Weights of a small mixture-of-experts language model, trained from scratch on English Wikipedia: vocabulary 4096.
Below are experts of layer 3 (counted from 0) of a mixture-of-experts language model. Rows are named router (the router's row for the expert) and show model dimensions 0-95. Each number is 500 + 50 x the weight over its row's rms, rounded and kept within 0 to 999. Numbers have three digits each.
After each expert's rows: "mostly gets" lists some tokens that are sent to it at least half of the time. This comes from a sample of Wikipedia text that the model never trained on.

# expert 44
router:632521518488416474433507521520555595480463473536461533495542500504582496501485506524513416470559431530493545518498458545555576542408531509522552475523509480510452560502578487498547484491472505477491494569535588481619539433540478549469480541494480507673487588575606469461462499450552438578
mostly gets: " Ge", " Ne", " Je", " Bu", " Gra", " Cle"

# expert 94
router:516491480480468534367468498519603557472529573450468481466548576448605437467477513508551546503464410465525423484414466524501519416423536594471508518563491500512410492538519541510509513421532497413498428444563523462576472496434468515458391547487511528488505523524490425515416514490544505631
mostly gets: " John", " Paul", " James", " William", " Ben", " Robert"

# expert 92
router:530507445579421571433565422490507592505522458592511490354554583472476522447489506494547500413509525626422491502643469454584570488481467551525463556525496471472533530470543538497468515494431512516482469489474508504474548510463406545436465484509429553463551498555557457567434537488479467477
mostly gets: " Cro", " Ter", " Per", " Or", " Wil", " Er"

# expert 70
router:574468523456450492448598473442452538573438627478536559521488628546528515542443568436464529470532527515464474501456511519480517521425522480599529449462564501505488496491592562499491389488461454370425394498546567498516542550440479442438501560472487583515501514553467478550497563505483507485
mostly gets: "|", " Website", " Coordinates", " Preceded", "Scientific", " Species"

# expert 25
router:535527550409491509511622434465467523576427547499468567424554464507548453463440566463562606446529503450435505582462497529424496544520527518474499540486519511501493466553446550428476566500441412450505464564519472531564525541409487500425480520463469453500524581592499499625512588501575535459
mostly gets: " -", ":", " +", " –", "):", " ·"

# expert 75
router:524630532538412516363476403527522575483448463504377512486513538618503470383543579546476488483521555574459521465473482480428553533459457528543438461440533535537507481490531530404412559491563487447458510522482545501565502477449433461475452441531470500531544502500575440493511475513526452461
mostly gets: " st", " St", " al", " im", "St", " acc"

# expert 65
router:525574542500491493491520608467542476520512570417432462430449488632511603484437513507568526489553516510466463518539528446380466451361494590540546553444563523556546556557513468494589480515446497440513524504452543520444582478490507549430483479521421545525504592526543472506440489460547509537
mostly gets: " took", " moved", " joined", " gave", " served", " worked"

# expert 12
router:551461514516521545492454442559591516544596509511524493486565524511505529480556586448467610443377514503553520485425498558501508432484525545468383560426526553501489576524463489517517437391518531465479465533518557494481521439410477564404429474629489537520483537472524497515455534497615473510
mostly gets: "ic", "ator", "ific", "man", "cer", "ian"

# expert 39
router:612474544522448413428465459468503541490554560486421548445516503545512553472480522509578480594398532495524538488515427434378557456467508565475603547532482440512477481469422502544424394494464474460490502565510463557512574464388484525468497467520434508559535482496505488524419459500608537466
mostly gets: " s", "om", " j", " gu", " h", "app"

# expert 58
router:513497461488430524496549485475483508496488530587374540428481465473456496484501492445528530492481440492465484540532464484488476475494453585532450422409716460492489533579439540458531433508544408435500486529437461471472526532413508508525416474564470512527543574573513470524440582440508419470
mostly gets: " effect", "pec", "ect", " MPC", "nt", "ected"

# expert 2
router:543530435498495521381556500607507469503549578542507498470523562466468590481458463487650548399485533434377503597505506505396467438538531496534500522477474472558454533563569465420493574489498445496495522503569490569489504503478443506427514531456418567478539483459537450519498484396524497473
mostly gets: " Z", "-F", "-H", "-G", " Y", " III"

# expert 69
router:546490476493525478473518475480517575615530449463522519503498517467475619575481484477662438485533425417529553519472448504456508423421565465561418441421540459530450475503559643510513485428465514421531407461502544459570519441484471528515529465570499495546501494515524526590499545543534533491
mostly gets: " |\n", "|---|---|---|---", "|---|---|---|\n", "|---|---|---|---|\n", "|---|---|---|---|---|\n", "|---|---|---|---|---|---|\n"

# expert 74
router:502493535540438489532458445435613490529452544494395455525616513520513498535533536463453581521473540508500429457511477404543461539469646554503546451516603523457424519517492544380517516467508460483385461506494527584584489451476509475419534476488368523557519481536479488481488479513538463513
mostly gets: ".", ").", " .", "\".", ".\"", ".)"

# expert 83
router:519613473509494515504501534527482497566557549531531518469472531595593458511456553516568500479437539565473560550500423460454457502512480517473579448434532490469448497586608506486514435468434542417448506561467539521605589533583502508398522421518440604483488512584480440599521490482537482534
mostly gets: " a", " an", " his", " their", " her", " its"

# expert 37
router:478455437468520479438474465501579518539557492614508561490572453495562543521514566458495435513493454524532548504523539451534485419479562522515480543419532455470622504572422482507475498503487541470330419499536540486537533565427486445409534454532455507473514504521579471569441552484611438447
mostly gets: "idae", "onia", "ella", "ium", "ora", "rea"

# expert 91
router:549549460492415577407405463571593492534455497504542462499474571497479526441460468505595444485524417502540538597496527470537505460417552482522512518454525444512543482537574560532476570443471500473495393495439564546497512437477507518402493543428451540441533556494503389465453584553466479408
mostly gets: " Al", " South", " El", " Az", " North", " Que"

# expert 90
router:518454528452434585495442387508525496496638526583444516464470484550475541529470542504508468450438439541429483471548430498484503432529554503517459451460541462493567602494535470510465399445515421448559486600552505472530514460425423521385523495525422506475494557453483462520491541408539413519
mostly gets: "op", "rap", "oms", "ys", " Mic", " cop"

# expert 82
router:577509480411472443494523527537613539580600520599519545469460467568539445544541564434438559442447552506474501535584494475432475509495575492422498576476535504488374515604623515447533445536479472445480489498423512469490482445495485470452531508455540535511495528552533479534392446437489498513
mostly gets: "'s", "\"", "'", " his", "\",", " wrote"

# expert 24
router:506528445537484497353502433493455505530490487525514483483520509469459456443421574540549508460516432462517534524451455551551503475376491593534531466520511466493471507527440487438464539440338529468465533523520658610499545483444493508572486439569467546544518576511463462563496495441538438494
mostly gets: "in", " Man", " en", " San", "iter", " Sen"

# expert 80
router:516552453586463488472559478440642547549474507480482518534522542521580568432505488527551541545439551520458471536578411487524503471564568525564450598461576488488488520479517524423375452437496466434555403550589408501468516442436484459501490523433506477487543564496552459534519571455549503518
mostly gets: "b", "ab", "ob", "ph", "ib", "ub"

# expert 5
router:555519451434481474350587511569491542546593480547437522469537619473519553520535600483631577397472499546434401524530504508473507515506463522495495480488499474532504557542486459449505545420518412490468489463516489557551489517442379464484530529523503495507557463438482498469488437459540432427
mostly gets: " L", " Ste", " Gre", " Ke", " Bl", " Fre"

# expert 67
router:515557544455543556424441456437510504637515504503510535503581491519587610419488514428501483474444492571384499473557484520521580486523517532535530504525514488463448511518493551539449480413412516501443558577475485531506544497526471508481445542628538671468490515582521444459483517533464521493
mostly gets: " largest", " six", " fif", " country", " original", " four"

# expert 41
router:488464534510493471474458355425521581468480483535523477528472602461567504550437588426599497521490465496526498494539483498478536478526546495576504494494578528494498563603487657472492402490490532419439568565539492462494549449483443460461536552534485524472559620524502435494439556565498529508
mostly gets: "x", "ax", " ant", "ult", "gress", "ex"

# expert 48
router:498499456419505652435519562575593457497472486544544550502489500445540472541524527453604519538533482529426465545512470473569494466494599501484476607395536493535445507518594537472408552513448478461438462505482515520564491500446509612411519518486451536498523624453560490496476551437497530495
mostly gets: "ö", "á", "ü", "ä", "ó", "š"

# expert 3
router:621486435407442504365431413577587544530481504534505542472555503543505544508534456463439531489391525492475552526444480404439520551505539547501486473457495458484477513561475499414510456467503471520525479508440510525445563380396405470482462532488416542456544506460451455456479583525491486469
mostly gets: "c", " M", " l", " Rh", " var", " Ant"

# expert 85
router:500471517459533488412436499589438529454529520428465593500521500469447562439500466469523463441538511495504506586489483562502494552425561539565420512499511485477499475519504559468514445484425459546479471399564626489481677523417425489501542462528470571474526464515584523487383504548559511516
mostly gets: "\n", ")\n", ".\n", " co", " Co", ";\n"

# expert 78
router:484518482480529492499452387542501494561551578462467487318483485522473555497435543423578588542370381492522444577526501539454524418488537529519504512440558461482522552546483510450487510449514469441470449443553476467484502594484462507422484508530499490475533499563542444546420544525590462511
mostly gets: "field", "ician", " architect", "islative", "hew", " direct"

# expert 30
router:492486547505513450454451465452480545505482460498503485493472517541575552591483565488482476505503477489471510535589463504428469433417529464414565531379538443550487582583557527517477427500479394505502507398525523559550500433506480487569519542409443525654501529604542509555467518501584561474
mostly gets: " shows", " you", "icles", "aving", "ems", " making"

# expert 21
router:554572466459512433435618512512521499492501518525439607453522523580548561416563496499571556474491577515480460502592391535546512540464458533472440537503508519519443513485545525509489381484348434470453512514480501530469522519402497539528360494480500492470569495561481459523523538543580503523
mostly gets: " t", " ch", " th", " Th", " near", " dist"

# expert 81
router:534547420439561536439500588550498502519455522588546548513529564453454466424539555464421466506439453584474411556476481423359521518415551516505462545452526534498450557577483502421473522422531418438444448491498531604494498450491462488525476493539479495486534519562469422455436478554590489490
mostly gets: "l", "r", "n", "pl", " sl", " Sl"

# expert 6
router:499573501493461512415593500526493501521465466633503489436458550545489528463535495413521475516447515553463456506549475457409541538485524478546401419528526390545388501517607503449468511459488522491352531540540507530443477463418394471537434468535407517514571497507508450524506508531560529507
mostly gets: " D", " d", "D", " tr", " prov", "-d"

# expert 57
router:569488498478436590482465455504550489583508512558405548429479494503534590419401510586523517420430450508442488654597509520465533429514537499464521508539584479524396537501515554482474481439460431542485533478567514509572473432420518523485480427445498550518485486530485499559427455489529547556
mostly gets: "inner", "orld", " Night", " Force", "eek", " Court"

# expert 93
router:556455475484496530503573526510487539512458576590405482453540516458548521467379548466520557555455444532480514529513416565466573584349526569460430506531529545494482551542503579465483370482529510489425467496524516539490513398510518501539468545499504535506502554520577524529497426463608447575
mostly gets: "ron", " n", " techn", " crit", "sych", " Mr"

# expert 53
router:594457479471506541392478473538460524530491484576511488479512499502557513488445505512539608484529497493521629518417434469434537440462499535483462458551479478540446467520544478475462513478500539534465451557558555456596492481465502457450489404563473495556518620485664450498391583494541564456
mostly gets: "i", "io", "o", "ani", "ini", "ico"

# expert 50
router:502505485468465479415633521444465550645401580487409493509539494579480541503545601391495445506476545532556530515483452552452527448502548526552478538511528460485528504492604536548466473449434387382529500482536583494475499495466481528464535505443467594529486501545494523560462484487468525553
mostly gets: " MF", " DF", " hold", " Turn", " Record", " winning"

# expert 35
router:476483454383514467440501422466522536636519524487425528505495482502539544515472530414480486467479503485487496555518501548421492459514564453514516431500574401572485480530449549511478426430472485499475505388587607500558435421489355505457509527528502506500503499557575480573458482460580422460
mostly gets: "board", " Racing", " vocals", "tainment", " Album", " Records"

# expert 0
router:487478511556456461500456496478487564574513501565478523478518515575501552493463584474556549497357446505525493582527525512502452450535557481417531491432623486511543520544524542469481449478494538407474351483508496509475585498567379524380528472581540516504497479528575503560406470527558475513
mostly gets: "ical", "ional", "ful", "itional", " social", "ious"

# expert 52
router:514541491441469587413483571601599498496501545561503515474477578481490485565414504462583579467448534518480592506475476486526470465450581571568459590531508427498564546572543508415473454499514474496475410454566484574498480582487507590443474580498411535467545539485514488579456456527482543537
mostly gets: "é", "í", " Fran", " Mont", "è", " la"

# expert 54
router:539463482411495497448528428574522587585498520495532587430466537616513563457494473554490445381564571431529539488596517540426488493476506472545506468470538519622510444534540557456499434480454493489507485461540610494487514520479492508412496611518505559557509560570542543521465492485574472570
mostly gets: " role", " name", " career", " title", " season", " medal"

# expert 66
router:510521550477427453432539377463524579685462519516462551466466515517482444496498495448530477436506450459546490525477507431498566513367539504458459442488535484554446511494484563480491403431433390482519520469524523524612471470520442475533516539478511528479462514517594488594509558504563533444
mostly gets: " —;", " %", " JPL", " Apps", " ±%", " Votes"

# expert 73
router:459514492506399515394539437463502536492581483494422605418525579583506487438538509503476561517532517543533444569610508458477505492469514493524490619437617484526508477486535568574501476523438533468547566491501587648548516522566484586520451514512484562494537528458527515485447492578492481504
mostly gets: " over", " out", " up", " under", " inter", " back"

# expert 43
router:589640548519519515496482513539514506535557539570388497430545515513472590489413552491486502459463399558536436518544511504490510455433504507468557553433539493511465466526474482468465533390456446437536495512573514486574587454515491548408523577541460489455466564446588501448426487384519481499
mostly gets: "bour", "bor", "ridge", " Gra", "yo", "are"

# expert 72
router:506594463515438505394558516434520605501456531543415474523557539561500561391469458464580527463409550512449449509542425491467474526451483487418562460540626445573431519532568513519446454502472510508479407520488559466476464551524476596551462449536479530484547500473548526603497564521509475520
mostly gets: " cont", " comp", " ass", " res", " cons", " def"

# expert 68
router:546514446608525451489514516503538503610552486538508500534571460569517575482581528391502552395556552426528486463553512521457556442459516493463518445568507482512453523505476514490421497457436441462487465539496618506448512502413493559532530494512443499500486581540551445602490607497594532600
mostly gets: ")", "),", "%", "}", "]", " men"

# expert 34
router:485489415534440460450482504452506484513493554606416609439570517540548556540476618441628427499399428485510465547577480506509495447506510537543427464491514534465567468525499470495453450516490491465438519469511556561560503565563381426512566429502490499466517522485542476594461524464569489531
mostly gets: " water", " engine", " data", "″W", " electric", " plant"

# expert 76
router:526608425481441565432536453501463573465484403452481573503513555516492454469489545403521524497434515521364498503490366507481489489520554484557500442487587473505504538501500584484510361479503512501549522487550581473540432467500448506495535470513494494649532607497499472510509510436543466554
mostly gets: "ap", "opp", "oup", "up", " mm", "amp"

# expert 64
router:508592441447482518440539507550494546585520559478386512535507449543573537418514553525513608512453443506434464489610435419419560564445530513547437534451492553456547534521483545457459464472465572491489508541584542559510629537467512502514437483602474493462577499569513466500503467503562543496
mostly gets: " g", "-b", " un", "arg", "G", "g"

# expert 56
router:498531415453487568431465460527536460515565429448469553500469522486501551558567508472525530565554473500516397509509421476420514375517583525576550510467521477530432467485479549480484493487446420469525496553542529600592501529486400485465436435467497509569566556534502346512512556454576496466
mostly gets: "k", "ak", "ik", "ok", " K", "uk"

# expert 77
router:536462434481469522573473489540590546510515443507422605453500493601553423489542605540535530481522404486492548544491455476545548467448544549518470471477588500566489539480525483489468578460442531484478425445491569618422509497457491568512507444503511558543472482565589454526428475596493587422
mostly gets: " and", " or", " but", " than", "ically", "ially"

# expert 29
router:565558498470544439439455528469476541525637487504467520516492484531561507486473518504487435503524493559525436519541513529442551374494512528483487550422599462508503555536502472488424534478531463507507450419540593542502565560552497606461448485603501502530534573577575470555447469430537364432
mostly gets: "ape", " away", "erve", "ospital", "rown", "iven"

# expert 89
router:505507514491503467394487466588462514545459554514472520501513587429575619431414585534626486439485480565473419542531432512527501519493539559572472368535570426568493448543494547465353452448493509474483525459545507446471494550443490503462502512493416524533511499527461501541506534527565509517
mostly gets: "qu", "ivers", " Commun", " mod", " offic", "°E"

# expert 32
router:510544446513457558455554425542536481525552464514515508519543478492546556500469474547468544524490456473456530520493479475434585396440514475442510591426532566549383480537510508434385368459467404416434400445518494517479545393594523480478472489463477500547545579504495416484503478517547514487
mostly gets: "h", "ah", "sh", "oh", " Kh", "gh"

# expert 46
router:519542486468463464450481493559462496522519518499492640469571553626501540458575463459487529431540456455447501609484510487517480534471491507563458502523478541491559479560638602528491508500485494470537396554493491498476490416456443602463397409506469585461492513527513445559440466437509550564
mostly gets: "\n\n", ".\n\n", "==\n", " |\n\n", " =\n\n", ")\n\n"

# expert 60
router:500542459507526564474478487542537555508571455564495626514635432519505568517498576561505443456542515545480509512447452410403495536445441556472501549506506520578433502563572472526524460414531446523489535457548550505541558531405543502470587473484513568576493518565534379491488570467516572513
mostly gets: " was", " he", " is", " be", " are", " had"

# expert 10
router:578517477500458549435443420455502457527504505432499485454480431608527619503462447522492496490464518505508552631494464514461570468504460525446397574447595567499450530541503555475453440512455462428498562437509480536471553493420524456442445541474510473473556630566508494523447549540490410553
mostly gets: "th", "nd", " third", "rd", "ief", "oth"

# expert 86
router:516516457481480555451585541499515458551523568566460521494567480491651481500561536497536582485539469528398417638536470480409542508460473565492505427470554593499443537503555511591421444472483457467557502472574438510533543458486472603538484567496491486543561525508492531475394500505530455487
mostly gets: " w", "w", "aw", "ow", " W", "W"

# expert 4
router:581458439494531514445551477523497487503562567416563620424515499493453505544438629516509498508527517502492479537537499497482506549503546475562414557447557466518466459611486591434453474484488570502507518550493491627570511518501459457523424588504386505510529473517545467561426434391470484509
mostly gets: " (", "(", " '", " \"", " [", "_{"

# expert 79
router:529570423401446446473517562539563527503481471627478465478477490499543546492378542432529547545462431521512425558572440496455491493527559583504475503425606586515492537554527533425497499494398539489421517458504484501548488451462454482541479510457556496497548530591501449461498607428467552563
mostly gets: "ad", "art", " Ed", "ert", "ald", "att"

# expert 55
router:540523502464410469426487498441568580459478569454531539500595578500461575428432517549558431522474391485545522539474454410510495433536599487425419560495528536524464478537443502477468372465487486492549483476489633492523482495546520487431417522512504558525601544558556489445480507480491494474
mostly gets: "am", "rom", "iv", "hel", " real", "orpor"

# expert 49
router:523588451467336558492569458485481494489507557594485461506492437630583588559449551526483466435499464476505491516439481502517547431482512471489444430500520487536520506533535529499444525465476513537492428499481463583482617454512473533484478533597514544606560532535464446518469492376507423535
mostly gets: " of", " among", " about", " throughout", " within", " between"

# expert 84
router:617560501445487515432585455490487552726479588510536540503540604588506457426537511496514498500531493435531499454474510510387519518488538478542477494556528532491504575501587515501548426503460537452463475516545606475552489478454447510498546453469482560559527495464548496509500522449498437441
mostly gets: "Personal", "Career", " DF", " •", "History", " Died"

# expert 88
router:495469484527383483461589460478534561507489571517554559511499505535481474526515543404494532413548591529499529607568424469469563536415533489450508492443505481492553467535499547518487434529502475478480496529575483471580561565538360542519496465513436570570535500529534402549488602567432462426
mostly gets: "==", "====", "===", "Ch", "S", "As"

# expert 33
router:538411488462538493460543489478442505493442584533431582506489490468570483526503532530507493467525574540512460515604415477515522493470512499407414473542595481489452538520575466495512520493381474525463494486552609538552596612519518535527466485552483558437517548555637434601456476463499541479
mostly gets: " not", " them", " can", " may", " so", " would"